From a checkpoint of a small mixture-of-experts model trained on Wikipedia: 128 experts in each of 9 layers, 4 picks a token.
Below are experts of layer 6 (counted from 0) of a mixture-of-experts language model. Rows are named gate (a neuron's input weights, with its number), up (a neuron's input weights, with its number) and show model dimensions 0-255. Each number is 128 + 32 x the weight over its row's rms, rounded and kept within 0 to 255. Numbers have three digits each.
Before each expert's rows: a language model's description of what the expert responds to. This comes from a sample of Wikipedia text that the model never trained on.

# expert 57
What it handles: Vehicles and technical equipment. Nouns for vehicles, engines, transport and machinery, such as engine, aircraft, station, rail, turbine, frigate, in technical or transport text.
gate0:133125149108080127115135122119184166159104162081148118085139124118106126153094168121127112145165107158104076153127150130112163151093120095145122085110154184140185095207149133134093163091059080150131153027107176101139163185172113100190149181105133176196176200147069101062114172124147127117104181083109125132100162108117151134088135092134146184118132134115172131154101116093133118134138169168146068134101128161074144176132174133053173106125080133078145136180101127146136097121094109084119121122111129154120142101165106145151143173141109109128167142080170172101077146164169120085099119096147143159137144129122116125166184152142117107125102144098116141111149109180187134165079180131164168084185143129184103094202133162136185122090146146102125089123102095093140107141173062
up0:092195074078113153082100102070127118122096193098077153141129121139081111100134159101181109111126056159124153160056176133075138154134175110098087116096091183095161087122134154116189183184087072142108170108139143116141127111097111170139161122107127071154156144181154130102110134141110146152136205165120144109120121132125101153103138177175136149085139062142152161134097116100110127119134144129209110081117096159107113175134099114113147117178124139110190150134150173113156126109058098181119154120095135139089170108157105146109140117122144143158109165128095074135139142186125126094113118105165176111148085138126146138126173130079107170128133090083090154135100180144147093140122164110166129208077121135072112145185134123222142135147132085079148060102097127149153132045135168

# expert 48
What it handles: Place names. Cities, states and place-name pieces after in, at or a comma, such as Salt Lake, Sagin|aw, York, London, Fort Sheridan.
gate1:177092115186165068102120144137116095159216113084137069193147160115114145115112186119141130134063157122114119131149096135121122116184121144124118183139120143136104078150143073138138161134168174137150068142144136177053151126143166074151159096150145069090085130077135099119095116124084154119076088109138148127120168055150095123149148062099142142133125147100150137152168117080140112086106095168121107146117157146096093133156108085073171120139079158092076084133140104182074144066128186118134141131152120158100154157113128120141131101149129149121163189148158109110139112187106131189160146187145126122122097100130103082109110110133100140113164139179121128091191055187117128076129130119028117092176127096105145162130154172104221156133112118130110156115183171090125091118109157
up1:107099137182143115117177057086120091117071144117157107146090148133176092089103167118096076129105084076089115107176101089134152157089140100169156143148158100073143156085107167107145135106090158174161122080117170131084083161118146142132154186126149153106143122182123120165096149115139101124125128153142094154174081122150185106139145118155147088139119176155124077136059176133137142127142131135098130209142195063191093120169127116110061127125139132162117074123102109153124103104079101172110170148172087164165117161110114180143102165120141139158112117100076132169112140101229169098131116123188128109121126088120064132160128119116176086159176138141117113114140109112199056160159111084093094157150126139099157139133152130142155119157156164114154132163118152043085191066110107

# expert 53
What it handles: Section headers and tables. Wiki heading markers, line breaks, colons and semicolons in results tables and infoboxes, plus words like age, History, Results.
gate0:126163151140168124152151130110102106087127165159088132070134106142101113137160153101147101150094106139142171125156118108134139143144138200171209068124129071112135132113152125161163135069110156143093140121147123155083095138149129116156141167105080135095144160090081125135137178142108177127145205091126173188118177120146126151219153103197141108120122121117082150072098102136185129142108097165100082125143185131172118161121080092139090143105145088142103144163188137098155149103135116103071126066111188141109201154126136122166165176133136123142130109169092148142182157078139110121178201074071115097124165133095084165134132093102156139116087123131163143157154157094113124172036164165126141081175123159142061128126146137093154095153107119083125117064124200169100172143081131
up0:135145134148139149109141159161088128093077132103109127111127125177239136181140150169105155113131150096108128123147182075137113115174089170124169161158129164186168108114094195138178106094117147140197047115110112133193180133114078081102170128158128090165137111143110158071127105115105177168128135158139126152105142108141133128158139083138138100156156122139153124080161099098106087108092174158134121172151138124167140108159091159142095092024145154113153131088081101132141133077022113119126174146125124084170167087175159160150139131160085128161105083140065141117076092094134146087107155150153100124108150152106079147174153130113096177079132153073130110082107140148158118087138135116107121114128104074160168129140139076213180152158095134115125069162121123075163103122107126

# expert 38
What it handles: Prepositions in labels. Prepositions, mainly of and in, inside fixed phrases and infobox labels, such as Coat of arms, Place of burial, Register of Historic Places.
gate0:156153160079124144198143191126136120151109112113128165132214103170146107089100129097102144155175080108107135161165138114095125128072210141150103126121142109095064172117104165119128127155158111160125088045114176106116119163123185160114130073159199085127141165152165134082077124156100174054142060130145115117145124147140094111155142115154103064172094091113051130133134032109102109097164118164157130127163093149165133112167097108121129172104091192083093104137138155099174135155132116095107083145122142083145088115159132155155152117143132162119095112137175093100149169096141107114170076157126118142126154127079170129125137112123129132075184171178112137107105141110181091152153112098060107134161125205157146134193106154146167122098161086162091162128159168160100134144166155
up0:179098108203121049177138125102145109104102105178158123132141111138142127056155123170155113078145146120105157104125169076129157156109137179120128158144095086117110117141155154126138134095032159080113172118115114133086146087124165107168123172141206140132094105180164155140153109129132130115126164136152103099165144156158102155119107175102206115160113148145112151157151131171128071087132095158117084111113122136150151113156102150196145161154103086062121124071111152028160103141148063126100142178135107091181101063099203123130081164162072142147160142113179129154104132141129083104124157133131110148144168133105181140149096096156195103099068101107105156099182125137035188161129152118109111144122170166172130076142106123103147124089126129130097100141160177132079145099122139

# expert 51
What it handles: Abstract nouns and adjectives. Abstract nouns and adjectives after a or the, such as good, risk, decline, interest, value, similar, potential, often followed by of.
gate0:142093154084138142103146169166120143118127155151137124168139134119085100203160126189150092094171056095137123120108169086088110074092076174119088098178061141098097172135081048150143126089135176151102141144098111075088055085166115088120166148093101105173159133147079114158142143104188077149158145143113105154134148147134160146155072110121117144172130105129087184100130077079120149115075082113156151162147137177099162109119154144110121091154067125120131243146114110135191089150147135076089161119129156173097129167084101152148133158148124045079143108132133116168116152152107108161129128110140173068091141095093146164127098120142154155101103148162132120119145094142120159134128121165184145103126171155144214088123113150138126154108111097197085090176130149111128134145120092
up0:137142103113120159113108175126091148054078110191142130155080171105086134085134167158110163120073057079096172168144103123110055161105141117154115086085108145098093100122172164131097155158161135163119163165157090139104095058082151093158159100135157124152103131161122092181161123162139113117142142191176171171134121098149126138177077199154154166111157147060204106123068152142179169124155159142122157088132116107168111135151107190137084127085088079090162164086173107110114115122134161155073164093146142119145111155139128073110144113127097115147108158134114119076137161111145074063155107135164116101181097068137099123126114215124120128143103130130130148145074125145153077134086067109117156143108101138151095162100081097092124157091119139108114094207122152167114172123145162

# expert 4
What it handles: Geographic location words. Place and direction words in location descriptions of towns, roads and rivers, such as north, Street, village, km, Route.
gate0:175086105111114139077173140126139178130128128151090142182175101085104124140099070084116102096131096102133123117120196089156152196118103088071147118100050157132146117113118113124127145167187177102122120121129088160060115144127086132157134133209103117174118130142171130199138103088176156114087094127119128156137172112089154128131133119127138134065153148055074095081090130149115151098110141105149112134181122114120133155157147118101180097142159110150094148123101176194062106121151167100107134157141135121159086139128112123163120151091140149169145159157095076156124128136155081072046174147078119131102139196120091169109121112093117126144088123082098093163087092127128118093191112171097072077162187136080153146162131113088129071130131112110100067180188143145155080116164078
up0:135104126142118091095136146176141141164087131110104165140107173141139136169122145108112176183094111114137187151141131140152136100089122092176115079150135143149147068090153168173125134132053127125140104225086098152188117143122158137147105153126158115201118172119171102084075183163156123108147201129153156150104093165092140111095109108098071097097100081150157156138132117119115174142157131058152089189111145141117147109126111135194084126179140123153160127140170155097141138101123093175127173093102099109146163154207136141146128083145169165128143112104174203154160150114062140068128185114122157125112147138075108123095099181170206150144076175181086145128124085147063109152138157145112132093121078126102161158140181150122096168163097102172118165092147138133120117062086108

# expert 17
What it handles: Hyphens and surname pieces. Hyphens in compounds like brother-in-law or Pierre-Jules, and surname starts or particles after a given name, such as von, Mc, Mos.
gate0:185123115079158172121147141141086088150143146167127088151194102089155143121074150073094122094131088081186116130108162182139133143099140107095127094104128160092133157101118082145134172122128148163156101145170142116150155119089163141081152143124185117144151107156058126148115185133214174139129149118126125146119151159165111151145100141080112063096131085102096111129105138127126078112142159096119141150115154076106130122084163101154153145114111098166080102073146124146157122186145147136160111169075157113118072088117076190137123147077196128107067132109135092100122113131119200092135167155141157116139171127109170180087159148029104116131125106155128139135166095127058160188147158111138107137109114167068067113109104120175074114208137075089107122204138098086085121145154169
up0:179048099062132106180145118115154125101141134094138094097110139155080142089153105105088125119204194169078097144146102150103112078140124170152150123130142133177087080085166124172122160105081112117140154134135161087166108093164121163055164129068130061168158133133101125168095084116154122145186139104122124197121114111205143136161133164111150135110132153201169173156101120142112161153171153070130133141140142177123137107096126179132164117129118114101110128111115117150090132117185154153070185103168100139143175183089152148103134124097134125103173146157102110171110097172150145124172102167079164117045135182144131174182121133156116083067161121150161123145127187144039097108126125128090171134090104143158115129180130112175085115180163166131093166155137122130118104116102175

# expert 29
What it handles: Foreign name endings. Endings and byte pieces of foreign surnames and words, mainly Slavic Cyrillic bytes and suffixes like -ov, -enko, -owski, plus Latin -ensis.
gate0:119150073085144164090163152126134115189085142147171144098125122137185106130125165092153103063125138146069157112133136130161161109112121053136177167113104170108168150137150079166171159159116183104097143096098144097108132096170168159158107151125120119143186134013117190069097123113084146225112115115120153136123141115166110167141096115137045135192158169116067169160117081164123070152178109148160074102112149146104127164134146132152095110091161111118125143123138144121140127125108193149125159090158129096096145156168144138165101102085122085096170128108147153169116124125071095126146114095088140075123096097172087153117093154112159125055165159174139080143148114137112142143146083180115146078114133150148139137092142071107156099084131131096162148074160152139151144207188123
up0:179146111100075145118102116117151134076127063113130100136121098179114136187124114177141142075161125137199139112151108147103092135173158140200093097162164112115077121113106088097137181114100135098118164088134154151144209066207141104112083108171140063166161144127142044109096104126110165177141161115109100156127141119137106107154190078133118119126143156192174144102095144139099107119177106071145143140080155082181133122120177155109113084099185166117168137141167099122153145104124124113171144151130147069114142133112144144180114075108135085154122126098131101110115086153085101106167132160093068139096100124163119175099132128160161109107112170148153175089154145148152090140151118222136148105085083087212137153184171102133110106112148135169099136156130124160105164169169054